From a checkpoint of a small mixture-of-experts model trained on Wikipedia: width 96, 4 picks a token.
Below are experts of layer 2 (counted from 0) of a mixture-of-experts language model. Rows are named router (the router's row for the expert), gate (a neuron's input weights, with its number), up (a neuron's input weights, with its number) and show model dimensions 0-95. Each number is 500 + 25 x the weight over its row's rms, rounded and kept within 0 to 999. Numbers have three digits each.
After each expert's rows: a language model's description of what the expert responds to. This comes from a sample of Wikipedia text that the model never trained on.

# expert 9
router:515506495558519480506452505436528529506493512431498509486512485468487485492500485503521500465468515523497527518517486505524494535508508512545492522546473549527507478556473519507482493462547500499499504508509500475529495522521436477525527497487542504486516476514535527527492476514512496514
gate0:491463519475504501522471470502536551520547465528514518500484484504482507485506541556523508457485480453436530509480527508514495524457516492493444491524518501467528502517487519503457509471520468511479467503495491499511530478521500493495499518479520541527472460525507517513499513483530536534
up0:455517555468512506494508530544494490525502482483470498514488494472478515533518488468492493508509514544502507500512523497535492491494490490559510466513523503524450494481477442461518485536477532536487538511532511481512475468470507511577518526482469501477490530540471479512523507508493506475
It responds to: Lone consonant pieces l, n, g, b inside words, often foreign names and terms, as in Egyptian, alumni, Grosuplje, Mossberg.

# expert 23
router:532535514511488520524505509463511481501531541461466473511446514449516496517513508500517543503490505514499506544466566502556493502486512500535532515511480524484483487531533482488514502477481536495525486498500517470512476543532469547518486497505524530505479483537545462471531488499524498513
gate0:508511459479497538488547503499470551476491490533448497517535543456553472511514505516511520543538515520515516497518538455547485488498492514523487549479508503514505482494493481480498473481460479468530506495500494501457526536510516492520475529477502515506514521534541482474533493465512515523
up0:503477488526450464491473503465462526519487472510460520498530483471479500502521494508474498465465524471510502491511551506511512540463521502515511488503549525512490496525540555509499483526511474501514536533487493516529523478468495531462487430519500488485452492519523517508479504538508476460
It responds to: Short word-internal fragments on, it, is, as, er inside longer words, e.g. dem-on-stration, arch-it-ectural, Artem-is-ia, z-on-ing.

# expert 8
router:516522537518487482525471490475500477452496512500442503491515534513488488516502510499508523483526509497469522536514481486491505528550488517519504479489424499465506496520514485500534481449556534495493499546487502501503519522523486503522481509464515501465470489550564481497495494474562495514
gate2:484526524473516494516511539509497511437504439501481473471506504492461465472504487473499476468499501511557474498547502460475502524489480488484455469507486464513529483518506513486504529518457494523496496501546497496514452524494466530529495529503520480506500491559522492519485482451523505461
up2:514535491511508476520520502536540515476498534466520471513494507481512462528488505486483479505440472516510498528503486522522508479458524446516499497520495470487428504518502500542487475488538456504501499440530518467500533513518533479450499477532507489490506521459502516502446484504485489479
It responds to: Short inner pieces inside words and foreign names, like ter in terrible and Unter, ut in attributed, it, at, rat.

# expert 3
router:506505515487497506481510548463485522481475463485467493450460526488522521469466534503491545517505525528476531496506510514520525489471514499531470482533460500500539498555515529487465448485527503457468523487498491535506515547534479501519524534493461475514479518499506536505510460473507497512
gate1:481487501516522526485474506522534466508547490475497506540442525476502520487461479510474520484526501464468498533505458524512527564429531515539476484516497503503527523510485497503498494442524502497519482522499484519494503513503500500532504509534467489455488504462441498512473480496489493465
up1:529549507482497482505468472503464487525501501496465466497507526516504525503540485464496504502523508529476534531439462540532532492511505546467500486482486517525515498518480506486483533553519459493510520469516468503533475486516470475454493484485541502461566512504482515500526498476511505528
It responds to: Short lowercase word-opening pieces like be, re, se, sp, le, and the ending ce, as in renounce, because, be, recognized.

# expert 18
router:501516516526521465526482508520529468473522520494491504479465514507527541472500524501479493467485447483489535502508528485510516503506508522489494556532437507475492503510486525510521470492511531530513486477494477498459492575474469488571477487504518519491476524530511514506433490498518514504
gate2:466517485545444487495471529501494481509502513518497508503479522498464468516490495514445497461477482465515481536478502512525521522483546491477505539485459511496486458533534504530505503461505504518479462481525509537454477548445515487467536496525492467500505511486497489505448503461520497487
up2:501503517542468503453472473529519531464535508487539544508468478512500497545482524518488516479487502491504553539542491513512514493449471502501502508513489517521517508523492491528489512458517475535508526501547510561498459505465529482491482491502454512485535483492517503470463526463473527507
It responds to: Consonant pieces right after a first capital letter of a name or word, as in S-j-ostrom, D-j-air, S-p-ecies, S-c-ientific.

# expert 10
router:543488511480496513493493540516545489469502472472490491471485480494511492533454496467505510468472534553485503498512505488490487482489517504505487562500491513433510481528493548485477464504550526545532501528489497515507466492508515482505531472488457488525466529481535558492500515508530523509
gate1:494518527471482515522500474526511493547498492488515503506463459483526548544524491487495534528502503490548488566476460457550470519531476501479517514479525518444516504449478493498508504446506517522480511492519489552522465480507509494505517482484514478498472512518494521462513489530471504510
up1:545493470507469495499541527534469518512514503491509492537490515540530468495507531500511537553489521513474448522478486529473545498485504536461524495491466511533538509525463533493479501514476508506484494478443534522475489472481483519515515466520536534504499493507503436512479518504506504465
It responds to: Word-start stems like first, app, comp, att, ad, usually after the, was, and, he: app-lied, add-iction, direct-ed.

# expert 17
router:514482508509512528520487498475518481461495507487505508517493529476524502506486512533478473498456512504499496494526528506516557516528566498502479488535492548491498519526492502464530538454517522506504460511487467518451518511483505517531520526543549493479477465487570510544468482503537505491
gate1:519485509498529509520481539500525488483503484504497463508502525505502537537467503484456480520530537521510473478520515515497486501487500531503488527554472527514489497489516518454523493516497525488500525469443485534464537468518456481493520553546539473470519474488499479535509517551544524486
up1:509532535475532513520504517494516517473521506507535496495510513508461488511505503498475455475539519541527460470514516526541486503480477472515495442529453526515498507473485523451482520495492524490497463471483499487529547537525472475514542497526536507489515480496458501521524524477509560527
It responds to: Opening capital letter or syllable of a proper name or title word, often after a table bar or dash, e.g. An(na), J(ules), Car(ol).

# expert 2
router:549531524539495487498505525477524518494503498451465485498460514460485539509481505500478468475502462527488539522496542476497479509488523452506508520472509518506511506502486513471517445511512524502469514474480484470512456519521485491532520507488501502516444526503554504498466512498531559547
gate2:522508499537504478484509555495516505505509478477467455491486510506485469541499537522511550506510478497460507527486522524526485516518502501495496558497475476499465485443445489494529504486489551483526555478533499477506468471481514470546515509527509504525516507528486497486474488487514561518
up2:481526476508494493516503509494519519486447517480518508529529484504513529537480505497522483542478501528547447503517507548521430476500520529488496462513510514518503474496515480487515484492478510479540473488463481509469480502465499459519505492486497495549458535562530500493532486479498554511
It responds to: Inner pieces of long Latinate words, like ect in effectively, ons in responsibilities, enc in influenced, plus == heading marks.

# expert 7
router:517500493526502513487494505460519495490520517428494505481465521506547558504516484517473515519497496544492510523499508464543496485507505491475515492512450557490524508502512536503504511455528508484523516476504461449487474508501489543546517499506507476477485540533499468485518493575507503501
gate0:505488471528471548488491506482513512460479515477491547470481516481498501518436483492499487493487524515469500497512477448509529525487507556524524451513470542447514539445470488486503495480513512522500518500494492482477482512484510494508515511470543504464486560526528523491486518522457489507
up0:472521518504455524492506470489464501481541519510514504508523489433487498504475472540506480495477498470481492471496484510493524534501520505480463475482502487494473544483513513513489528503525568488469475471513454498503533512513501530515536480547500443469535543444506472503492491529506494479
It responds to: Single capital letters inside acronyms, codes and abbreviations, often after a line break or parenthesis, e.g. GP-S, UP-C-N, ME-P, 36°N.

# expert 61
router:500506473478517492478466499481499504444479469515442523472501591487539520481504556490481533466463496536466508502486503470477489482504502510533484498497474484434517534505527466515479501455507524488506521502486490541497519494530490507511513485504543525492500509485513534523483506512519480481
gate0:507527529509494522467513478512517538511508485518462523453486526546500476492543546550452520471497497509466530505488486521505477495480514517524490498497506485529467506479511493495458476497533494493504510502492532529471455458535509557515489516512489508452488535557500550507498485529507469519
up0:499476502536494530520495545498517505515521562496506570543517467520493477511485499517507461550473493503538538468515510510490538478506510476466498506519503504500538507496469549528542532448515499467522511467506482497490541533499498491449515496486505489518475510485484475507524531465522523493
It responds to: Word-starting pieces with a space such as f, m, re, r, st, qu, ex, per, e.g. re-elected, st-ructures, qu-arterfinals, f-rescoes.

# expert 63
router:514497516563477511491473510484491486516517509502487502519491508482518512542489557517507521456517521531471486489494494454542482503548544479525481545560487544491478515504476513467529465464480535522501496534472504494517476552496496477484482504502526492464511490486537487533467482513504533518
gate0:500471488522485499508477527493510497488487496477490518511474431481540484512479499450505515477480525473493523522512471523515520528532488500502495490493525513533508491533510436508536439485489517491500474515535517539496515475463518511543482526569520482489525479553489512485510471525479523459
up0:540520490482535495521513488493516514509497472525485485435475480496532517467514491534502506486530511514488437491512509535434443496512509466509510479515488492476444508519467499537509509503541505464477489523497525462477453513505500509490498540464501523477495538532526493477504454516508519489
It responds to: Sentence-opening words and connectors like The, In, It, that, which, plus closing quotation marks and periods after quotes.

# expert 58
router:508500496526510478480486512474541495505540486450505504468457514457507524502503499542496518516467467520492520508500510453547494506509518460531490481534455553494476504501510546483526510468555503504526480487473473530456459500483518527519479532509480492498473527503494492489520485563508528501
gate0:509455490512502518492560471479505494470522497515500506512493503504500455482518491470524502542470483565458503462467549485503474470500510483465473482525449515520475496484481501472533489488534490485509493471491506492447512501542503475466502504486421502473510499509541517500489511515515538506
up0:492506519493503491459528497491469487493489492534474506508535521528486492469542460451537485528485512530510546546538546500514493473527487464512479486518537498560468507509480518514523485526465523477485507493470518486541516499495458515484484502488499424462516508513472516474495482517514487472
It responds to: Single capitals inside acronyms, country codes and identifier strings: NASCAR, CEO, IND, BRA, RHP, chemical InChIKey letters.

# expert 19
router:500494474539516501503506506512496496518532536465477550517490494512499542489476473507519506521459495527494514531482538479520522453509534494502506517480427515487512510517507540470506456461525561479536471521482485472469508484525510524485507482495539541478506484559535491481504490499497535491
gate0:499472511495518549497506514515459505518524512462515503477504546523514527573482493493513522493499513555484506538470470475502484502545489530487505507490534507504548508519490481556521496477464510486470474526528452494490529513509468497506501491459482542512484466523501484475484507450541499530
up0:524530470524486512514481517470536518573486517511540484493440486499499526521484496487477470503514498512445486480513527496538472507517508529478554481522510485523475467484469479498463501478519499499515491453502534464495482493494469528511486507533461504449478505467497472513460464493466506497
It responds to: Pieces like ort, ord, ast, eb, C, N in words and names, e.g. sp-ort-s, co-ord-ination, W-eb-site, NB-C, National.

# expert 15
router:493491524555518515496517494496493490517518471509484499512519509523531519489531513533458509519510506537487504539525511468554530503547536458487529553505499537481532523545535484500485463492543534472486495525458529512503471554514497500509487489537515502512489484498500537522500504525545539515
gate0:501506498508485487474551491499494515476455503471460500523481531535532540528550523477466521506556477467516535507540479537494509525552537478471466528504495518485493487532500496506474521463483476534497495519499551528511507469501495502520471511501527499542497524553485512496481461483519503502
up0:544467490546503522481492506502521490458515514498507529506496505511472465501460500495439502531483476519511463466486535474523496467513469503515550480515525486518461533495497517499523443521473494500508502507523461455493496512470494470539489547533461510494498523515499464492505571480510497496
It responds to: Periods ending sentences, including ones combined with quotes or brackets, plus decimal points inside numbers in statistics tables.

# expert 53
router:496503483506478511499469547474511442510496514492493543522461505448480548514501516501510496483453496530498521503491487478486508489485542521528466509484485494504526499502480528467508450464543518486492497500479466523482509543510508479565510494479494536506478493509548488488515477509572542486
gate0:508501519508502496505536512518495511503483491451483496535494512404519516485511522510515518514500493502539520478499476448487515477516512525482515464463479539493500466487484521479487490532507504492473479529506491510482481531473558450482471486486503502550449499504551455493466515509496468483
up0:495507496505470477500522476531460515520530502494501513483488507503500498534511495516532533513508520498472497499500512500468498545507502467466507533456503438508516529519482474488502491536523467472455492491497479503527493471520495448491547486438506560504459458515539463481492509491489560521
It responds to: Month names in dates, plus pieces right after W such as ond in Wonder, and stray byte tokens after coordinates' W.

# expert 13
router:549512536494492485523477499500527465470489512470490507518483532495514493484471495554490518485473500505490526466501489438520502497531537478514538492547467551452528530507483526437507506452524524482493517478498492515491506486548502485477476489515492531545469499511505519484484464487531518483
gate7:515510494485506474503535492477483520514436517465517510515485513486537490485518493507501488472495501504439516488532476548489485504511462497582508516529519507474504522485486504446532537476537477493517457474480540486488510516492494484485505485497542455539488510477501526446507482502544513508
up7:467508486486531510508514506461513456490497452528511504489504510509469473536502511484473497444527509527500519477450536471489475474483470507519539501499479524454488507464483504448534517480483488576491488532500521472489504504470499490512567494518502480510497505515475517470482520492526550514
It responds to: Word-middle pieces such as iber, uring, ure, ert, plus " United", " US", " States", e.g. del-iber-ately, D-uring, Fut-ure.

# expert 59
router:536531509529493493538489514469528480486551493473486535479502507498475538529514521495481531510513504562508509503506496466513513525514546452473545484522478556497503531505518511463482499461510500502497526472457456495520496492557460488554455516507520506493509494519498506496509467525529494500
gate0:470523512473536531496574473488519473516504492503468529530513479487525501447526502498514546506472503539517467502532540482498446477497502516525522484505508480474502522481506483470453493510493517515485513484511465508504493499509504411509494490504530534524508452508512517506496508460528473523
up0:514488485530511491528504533502505515509518498517466488541489516499486488531514529519498499456484543544501480466529553458477484505481538513486522520511536534454500488465487467512511520472483465465479477518511492536501523517486476500533513482511470531485491479501484458472542512523480571541
It responds to: Word-internal consonant-cluster pieces in names and words, e.g. Gu-ern-sey, Sch-uss-man, Düss-el-dorf, Chatterj-ee, plus capital F and W starts.

# expert 21
router:489511500554526470490489521486548514506505472449499514458507523472516520533492503563480510481499468507450510521544504510529490519535496483492452552543480517477496489499506512492492502485520545506516506513503451497448477527507500485546477552481500538498514483508513499526518471522510528499
gate2:486573456534502499539510491484479469529510477493493487508495487488473481476496486514485491540486498485478501454496457509512541541491487490501499510509475483480535491500549545526504484522530517475490546487507479507546474517448502467470469493522529519511489476554519462469498489485472480466
up2:498504467547521492453482468458468473490516534525507463512502529499534455517460499481479482526520541502531452467492509493491511509471533497541528472453529498518514494503502528460514504544543525516526477467511520520525492465510518503472469534490503517513497532465502456497494496493503498464
It responds to: Second letter of a word right after an initial capital or consonant, mostly h after T or C, as in This, Things, Thwaites.

# expert 46
router:500527508479510503472521505479544506473474530488450490529497468511477537472460516489467496438483475525493503521496517488506500521498516507561490533510447548474504489512498536492480489493546509480485559508503466514510452536472505503485468473503507491482478465483500497468481455498543510506
gate0:475512491475500481449513527486514534496484475494499512503482509501468488464490482484496473499479504513527508546476527490526501502519528460528455524473516495482499515502535529510514491479516496472503512456555490529524483485512508540451517502512484515526478452492547481486458486454568548470
up0:554492481501524486510480475512502493468557515530501550476499515462494513528490505488499501495490480483457476527491468472554461514533462529463522484537521509512495517491514550454476503509514474499514510543458502540510462525545479479473506519505486466515526536503517461509514478511492511484
It responds to: Word stems such as part, con, sh, pl, serv, often after un or mun: mun-icip-ality, defun-ct, rec-overed, commun-icate.

# expert 31
router:516537546509478489524476491480548518487481462493435505513502533489505498452488495552517492495499477521451492534513507490541519470498538522505510518505455515501493512514477477480514492489514509449521502504511503560502474503469442514483471493496459514509458504507510509489463482524550528492
gate0:471521475495502479523530494523506507459440489492494508555511528484481493507488496560475458510451536491489488470523555488463524507492545475526490515499469507488488513538515524503495502501478495502497481455488476526478446539474498490471493475481484506538531541506503509474463502479456491494
up0:558456474508472530513505512522498496510492518497534476480492503462476552510525480482466494512522494527489460506517500461513527528465520491514557503510478521469489485509552498492482449545490546486516534521490488479488483480479506493526548501488482505511528474475473498486493539506490543445
It responds to: Word-ending suffixes ate, ation, ated, ates, ative, ating, ity, e.g. vibr-ate, dedic-ated, Emir-ates, nitr-ate.